Weights of a small mixture-of-experts language model, trained from scratch on English Wikipedia: 9697 steps.
Below are experts of layer 5 (counted from 0) of a mixture-of-experts language model. Rows are named router (the router's row for the expert), down (a neuron's output weights, with its number) and show model dimensions 384-511. Each number is 128 + 32 x the weight over its row's rms, rounded and kept within 0 to 255. Numbers have three digits each.
After each expert's rows: a language model's description of what the expert responds to. This comes from a sample of Wikipedia text that the model never trained on.

# expert 63
router:162084133131154068148155117118142124141143119115165147101138145127085107086164134151127092146078104125092178089108195083121096129104119132133064129136103132173142128082135162109163104154121135146114155109191145094179117120122167129151156140158155129209081145067123126095067041088138085129156160137142192134147082072115148138106172095098172170122130164152093084081117192144105096150119
down0:110138109140162118121086173116119117132055136127099162157166107105127164130210134071091106131118130138098104118149125154155107156156120136118111176139127125103144157103152092172106106129141113163118137130130082071215139198137143177150149055120146074058103222130142122084104148034133130129110197116087116121113155134176145127100158191142175157164115124152074131106126163211084154156063
down1:128159083101164108133135121177166077130155142110146136162164105127161174099169150141134132099130140138176119116145146134101090095164100124126131126149096105138142098142126179171133144165130104161144127120099117171076158145200097071141116110178100130105183120189110081142132160120093114150111128126064104126176124128192113126174109154072116186184173142142122144177158115086130097162157
down2:181143136075136133127102142031168212084103110091165080180096116197143106119095122157149146102106147129128140124053140177139155108105162106144153116137088138105128113126152130109120133129175116118116140133138141129121066130166099109142213128183166082124091130110097106139063102086133099109141088122142126167115154151108192159109121148149175102108123055145119169138090127119114168160045
What it handles: Capitals and name fragments. Capital E and O pieces, word-start fragments like l, Ch, ul, apostrophes within names, and World or European before events, such as K-O, Mit-che-ll.

# expert 52
router:136073116115141076150134125132136166113064099093132154116145132136105131074146139117131092155132141113093125116118173087074137153101164118144137118121129114142119111105151160122156129215127158112129139114115149075161090104131128085143140153168146129134100129078131140093110086112166047102137146133105133201133112078110158103085180095090138219113151126121082108120097165119068116174119
down0:163146162110095100160146173102107120153096160179129151160103137098179194161123106142072129137127105170111157121063121092137118128144128145108088116125106150108093135149172153111146104134104159137127191180157144116150113153101115117209074140128162114063141209164161096125152174191122104138145162187138118116110140108138152164169124155156106128145112162129150127124136103136133152075164
down1:144161078157091118103081160078146124152118114159089131132139142138066154142088099079093114128096071151145139216066117108117112156093137080131140066090069123115103127116097106203122155154135123152124105147117134091116088136106133123131139158112126121138135102154107140215149146130096084087104154131138162095188066099107124107182125118115099145103172102135091189136127141156138108107148
down2:135123118100139139121154142044125111168094090115082128086121111176153109168113148107115136106114172140142169183127134123105171092145133133150193066143167105182134155107124155113164100179121139104181146080130135101123128145138159119132139115190191153166095167148143157144119154127126120164157134126067073146101146125156162099078047148127087132061135142114126112157195100164122158115155
What it handles: Non-ASCII bytes, h-starts. Leading bytes of accented and non-Latin characters such as Djurg-å-rdens, Korean and Thai; also word-initial h, ch and opening parentheses.

# expert 12
router:142122100133163071151165085117118128149094088113166134134154114115097111116127127149112103146088074096111161138114147079125111164116103117139102133130131126146116100102145161135148110198126122132133125152177123071169091137094133119114140101170127145129128151109136123057107115100194161119095137155148174158128075098159173105083098122061128247154154135156128092060088162127105074200112
down1:215153139157138073128079147099106071180082118175095136137084136090101094082144146134164120166112101149060142046136146084127069141107098129143150109140153113174136123107155177135149108122138084148122161104125159073084105108076095160104120144125155144113105126142120122108113150133089146168172095134141104075155116088091181116092126115129118078124180104114079151114156132124096131128147
down2:177143105193152165177174137117125094130124174128151127141144123096112064120125127110113214112115120105118118121122108117120116142138098155171104062112123081104141152140123060217115147180092159118102163083072100155153123147118182092055151138149087137143126156097168091145128106131121140113213133139074102124103145158151204103095120155152184101169103115122197141200152182141068183112130
down3:078160119170187116096065226115112094103149143068139109159151135114106104086110118094111130110092103132123097161148079161151082120106101135114087122117144162099188105109074072095081128168119180109133060163144119114146096182167171118120153124090092094126095139142146124144134155157172142109107148132082125135162112116118139152086101140171164112123104121149142140153122142096143169148082
What it handles: Brackets and ranges. Opening parentheses after words or numbers and en dashes in number ranges or scores, such as 6–7, grades 1–12, (1942), (0.90 m).

# expert 18
router:166093116137151055130161137122132144148086105104187142093143160114103126132172119145092107129084102146121187118078132097144132183138088127133102107118132129119109119086161145137172087179134187137126135104138121135139158145104204131143153102148159123118072154085178119050124117092173087122189139133116170128145077058116135130123135120072150159122151134117115098148063230133102129160122
down0:121134095113156104141174138112143148146140118106095116110090091132152137141170101083135134114175104122119129104113104090141097089120165076076091114177095155139101107079163204114077086082147167087121107152097118161100076124148062144223051145137161120105142147181183152116144121087098106117111094122133143091162106144095077118126169173115084207143151135116102098178161122128102097113170
down1:132129071113157074072087125186121151141105129169104182152144068076115095095091172125104168106112133146101142174161093187135073165091154180108103146101126148159122111103092042131120157129092134100148173144109102176101139070134161110096125127198140081091103074126132143128113145208094113121157096145107127133125106132171135131074081147091083150127116145116128140109084122073103177116168
down2:105097171156158124073175125114127085155093099098135161138131146030086161130144158075187125154155106109133064180101148105131082121111100100127162116098105074178103119126090127140179105148198142074090173128050076088160145097117071125106109114108157121108091101093112123122151125119102162158153149136123115158172169121171107161165096091077125167150111086147118136147160111090140125108144
What it handles: Commas, conjunctions, copulas. Commas in lists and clauses, the conjunction and, and forms of be like was, is, were after nouns or pronouns.

# expert 49
router:164150121133147085180153112124129122121115105126151138099137138123077127114104156153137070164127093098119156112123149093120130154120094108133104097141162152134135197050125168132127120151165138185077132132160174092126140116075154108105191155091129140118121145122107142113142024104144157127166150147137180151129086105095163111107110118119144144150153130150122117137052232117139062137138
down0:100149160144119123178168110082131146136184102066153108127096145116109114134095109145117083088131110222145092136140145131107099106113164133119098097079175152112132162134153189133153112093147103144140087111117162136067169133073131111082146129093088131147159161128140111124156132098133105208117081137097198154151094088089099141108135146135135110203109151164149128120099159162142113120153
down1:176099074127165185130104110168172079122110088137120083112120113160113139146121149165115129093118129180121135138097144095118140121121143065079123176112072071158112165100116127135133123124151136109137093044134137101133178106130104106123152099143130152123143081120121146148061130173149143112119117121098114145126183137193156095133091129125158134106131133115073166163112140081142106197101
down2:118079152136115126109179099127084211126105154171154104141074129100130114147132144143119077118115072136102116139138116127147141186174100145083116127154169122074143114102111063107148109172125180089130122117127123089099131139169110103120158079093089158110123195103120095095126110144084148157123129162107102108172126089125169141121109085177114084138058218125111138144086144115139112087111
What it handles: Mid-word letter pieces. Short consonant fragments inside or starting words, like p, g, w, im, em, un, Al, sub, as in Post-p-oned, em-p-anadas.

# expert 54
router:193108091142135113202154106104132148153124094126138153121163172152111128123153152135111130158065092092144221150092147096120096166114093126113131143147085147109094130084157173161148076222149177127162079081205117099150086130143146100176133155145159124132143121078136137094080068104169075131211114139136129117155100067155135094067124132082208151112125148143094112145090150139082069145119
down1:145190057158134108122151159133158120145204089217115108136146120162153118163099136091115209089107098159128130166148144125137109133111120127129098117097187134144151169087072130104134149103159179104151173160162060091159157134114107164088104120132112127159097164110125196151146080110052117157108110164157156190090114082155121150129205161129117127137087140143097073158116132142106145128176
down2:127134085154150139090087148089130099170134136118089109170095113118114178095159133110160142107116087096141107205139126151149092156120090205159134145088146121107142100149132065162143185161143105151119097179053175131147154131125133131198103061078152150153152113127165166134103092135085183145159162179197158091079176174160141127138143141200144128220088185092138122142122161148103173188192
down3:169104134116119074165127085127159082158131133138189120120162170112133063150159096106159105124131149145153136142181130157132118159162168164103190156121150148120132154124128105149112085155082119100078096136090082074108068110179127100120081121116099111119116136123134142061119155093094151158089116138175104088141096077127112085093078114147148129090096159151121128052188140095086109076147
What it handles: Mid-word vowel syllables. Word-interior syllables like ac, ent, enn, ath, ob, and in Coromandel, Ardennes, racial, noblemen, plus numbers in census tables.

# expert 47
router:118142088140145070131135106122138182144116076114152146102143141129104114130132061145096119117084107119160144160140159123126123145115122142161122105123106151136101121097164143118172162197182143162102150125107118065140131138124142131165142128144167132134133139100159132110094082073172079102100159117140094134141093083138147127097145115081139159150145111148123149114017160126107120159089
down0:193153163162131191165175120124076148149121136081148127147175107150105196219157164142112164109112118125131129094103134101117128162174151126120101113115091181087133168066065134080077074136110098158125114100193119119150130153091091173088126168132145140149136174107153151151092116119108136124107164141174179210160121102091125139118129122191171164098123144147148056160105104192094193079092
down1:145115061150119083069164144123053088106129125184150137080095187101131067129121182212145115138155107112141136142117148174114126115172122080170078087162174142158131188168140164152110089136096133113132056111071180089092049104177078095067108141147134101106128104157185123115175178106094161119115153103105139101120079151189116158135122107100110132139072142097043057111136157106118138096125
down2:118138113135166105153124186082137116096129105104148124126110081104157185119143058098089157073139115109177148090156133171110128097158085139120097109134106169116133122207055053127130110156104169142090149112088109143072147083142091138159137145100160126143161114134111190070148117125129075130080140106122159182126135113115164094138117152132133135103159132143080132077129150139174099149132
What it handles: Common adjectives and adverbs. Short English words after the, a or his, often starting compounds, such as new, former, out, back, head, main, own.

# expert 19
router:134116090146170098162122046130144154154077111148155151112139174124099105143153111144114092190145091113149193124126193096133124099102116139131129151150117134131123114112134140128146116199138133154140105118186108116181072132135114095140157166157154134134143130091144118068102077124156081105143204128106165126111069092145134116105138128067129119122178122142098140117115211144089103190090
down0:089136134135147099160112166165142162146138169123140164126114136088155130100089110105081177101140066069139115093125177129121174093113133093156131137126140200080089142154153140103174089130078166112116114079180153169143136120150141167173180157095155155141138113178136153156082137098162069115083171123128138087048174139123116147133118144183147092102143232105147092155144157091114127083127
down1:073168145132114145161121068126145115108145139140115135113128103172156139148149112092132112143079167104184134115112190158082170110145120149122096145108168095133168097053176159147128107144135065115139145028159088172125082096116121078162093156172097165115178200138145098165126147131117150078143128105111137144162180118088182061066147187139105142131111112159124138095138074072158090112164
down2:091121146184092101115121141139138079107130119144159115107168095083099105085203114093108105115127149137141154161123177125111174114061104141068137155106152126079072127117114062110143104139158108174125088134192158061095129150167175130095112129102139116121165132080088115176034122132157138071087167092114102139052131157119157092107103138093076146130139161107148115176130162109054094113145
What it handles: Clause boundaries. Sentence-ending periods, commas and relative or subordinating words (that, which, who, where, while), plus periods inside abbreviations, decimals and URLs.

# expert 58
router:138090108142141079130138076126122105175137030115165159128165128141131144149083110149093109121100035161098152105105133056132123148075132153163129115099126173156129141095160199158141101158145158142135117105167110117149139136150132135150174153144145107166151141054145122089134044102144154103130166131150163112132097099125191108122191143123139132131155145200140101160060207160105103159125
down0:118148138127129098174141065088113126092152053134143171099150160128089179105108029088104166182160159145148036167105126163129074148148140097108133089130153140140078138060149141149106144126126099134133145124139132166131133159111106118158088150199103167111140157098075109128086132140098157110210126146156111149139152132117098114063165170082129153085161144151124133165159121119149085139120
down1:126110066112242117094104123208127111111133174140177116139136181090077093082136052124098189117111137103074122126209145192156103120113097139123167112124137146094160104148166133166115105117113129110083157120111078175187123140179077159123154143122122148091130084172118081104111192102124104114114132118089160106132130160125073115097123123139126081122056172128055128172115113081128168147117
down2:125105099113118136091128107162182083093117102133156090145127144128116128100168112140075146118110184158139103132107093166165102202168073088094198150152161124084076178169112075122131099119183107131132127129113151103133108140113111190087129102122176180137135136167102115100142107179140132115110162101126163157151142122132103123135110140064099163177137154127118152058183095128132155159141
What it handles: Name and number pieces. Name starts and middle pieces in sports and biography lists, such as O-tte, Ed-ie, Seat-t-le, F-all-a; also decimal digits.

# expert 50
router:153158094119146088114197124114129150129096092113147143095140132117135107110129100128118092163130049155182150129139154115116125143145146085158109131105123132119096124086148212133134145230160149142124128120245118089173127145099156115152132151121145127076123155045148099069118076114096105127160151105122150148140068055109157113133130101131111144153171137189138138026077152120102090142113
down0:151134172105146132193121102154143177061171070080162136150140151081160168178164175073102134090128140113140140143161107056104137141146102125155071128148132129169116079131150135134075167136104130123116161123152089149160116129109168149109139139076170109121081224125127118157138100116117120140112101125071127136120109091111123087130122148156126147152118105106117161131128133172177098155105
down1:188135138077142149124155207140156145110175119174111125107122109135149147157090131133166089099125127236146114159134156137112093067119135126195153073098106149135099131113132146175113138127093187146142144202146114146129152124112173138117153126114125121141099119170142138145138125139115120088148119049166128193140091087142126120155136071152081120137135080119179126112118108165140128130125
down2:149163175182099115129176130096194068171108180069112081109118199110140141100160163167087123151087141127158118115124147169108123066154114095132139205112069129136122098134134095144089098090077125125136093114140125106178135157155082106162100079093161161184110089107172101110195167093168057138130126108131092144128086150087151128134129123148102139147122133182129156129158179143158134144093
What it handles: Capital initial letters. Single capital letters starting names or words (C, R, F, G, T, D), also lowercase c, as in Chevrolet C5500.

# expert 57
router:157108113120175106151118079117133178123069098087124146095119171113094095122137084145117115142045103134099179109145123087121147180109124151146139129106108141135106119089128175130151107136122147119126144113074143070140136131119123131166124125095150121154129126088128130104098061148129106105189116130116186180140093134139156104134218122108157127114143149180099081096059136126100114148083
down0:132154117112151215146162159146178171107121106085144100125118146115196146110193101114121111153165137084173161140115095133132135170147137094151119102168116072195130123122102086214075140163180145136147071129110111118173071109122087165097075131091135142122148167066109090087113135085159122134152101134108082175106105104055165116172125106174145158129124103112111131095132165137145112100125
down1:132129140151176083141145097100134187126144133093132122148058125094163096107110079091131142136115105122104238156163176159141149133071108118152115111130120143185146104166122107140147129137142157049167088150099112123122148118125144121129096158195180138159127129147092115103136153162103149195098156120120091124158169076050112124132147124128134155129153091128105149098117193143160139113079
down2:106082118160162114113119166084118098129162135081064143154130150179117125117145137123112138175133117085103028112089133133144169116214160167133136081103166128116113067154172160126179074113105164148183112112143077146150113078175079154147160121124141163128068165124191129098098126122089147076095096137092136163074170171091154177113168118152114144068136164143135164101142124162134162116107
What it handles: Adjective endings and quotes. The suffix al in names and adjectives, the ordinal th, closing quotation marks after titles, plus art, age, Award, post.

# expert 1
router:115093129124143099112150123132142160146081096091117171110160092133130121153126109101120078159053124131105114108103185118154133182118138143145111078136145148108112126095175154131167084176149121098145135136210138111161090138084143138177156130132135107147106133084192102070105057137181165106105131102102153191129076128126157145080209101122137175145166110152071110049096164144080108114115
down0:113128155139140142120143127124180165110138175112091108084136110150054122179136073098101097117110124075111144161086108119131146126124115121147155132166134108070122169140135160103150145121162091121139117096169138154137152107109131111155151111134133127132150137132186198162101132143164160147177186119071120129164148149082119129152128145151157105150168127148194179181111137088131141085149
down1:144136099133110101131093128101127114101116080136130140166159156109144128134111118133136090095147119141121116116109148159134133082129097151136083167083154129128128157079147150105114147150121132155145133120139187167135119100169113165120119150142128135127131124087117132176119125097059140103143171140152237197143144143166098137119158099098036185134164105154109124111091122143144134057140
down2:146162128106163086140124050187121158105138119134138145090113130163116147156133124133082199135163132148175159161155114178094141125152111169138134120125150138177128141125082047086117092073118118166151112093100125137139147148146170107129069135143102129116120143152103166089105160105156104115149147108070130124111128095089132172115095096111206132133090123161131202104101210086089140147097
What it handles: Adjective-forming suffixes. Word-final suffix pieces making adjectives or nationality words, such as -ical, -ic, -ous, -ian, plus whole words American, English, Republican.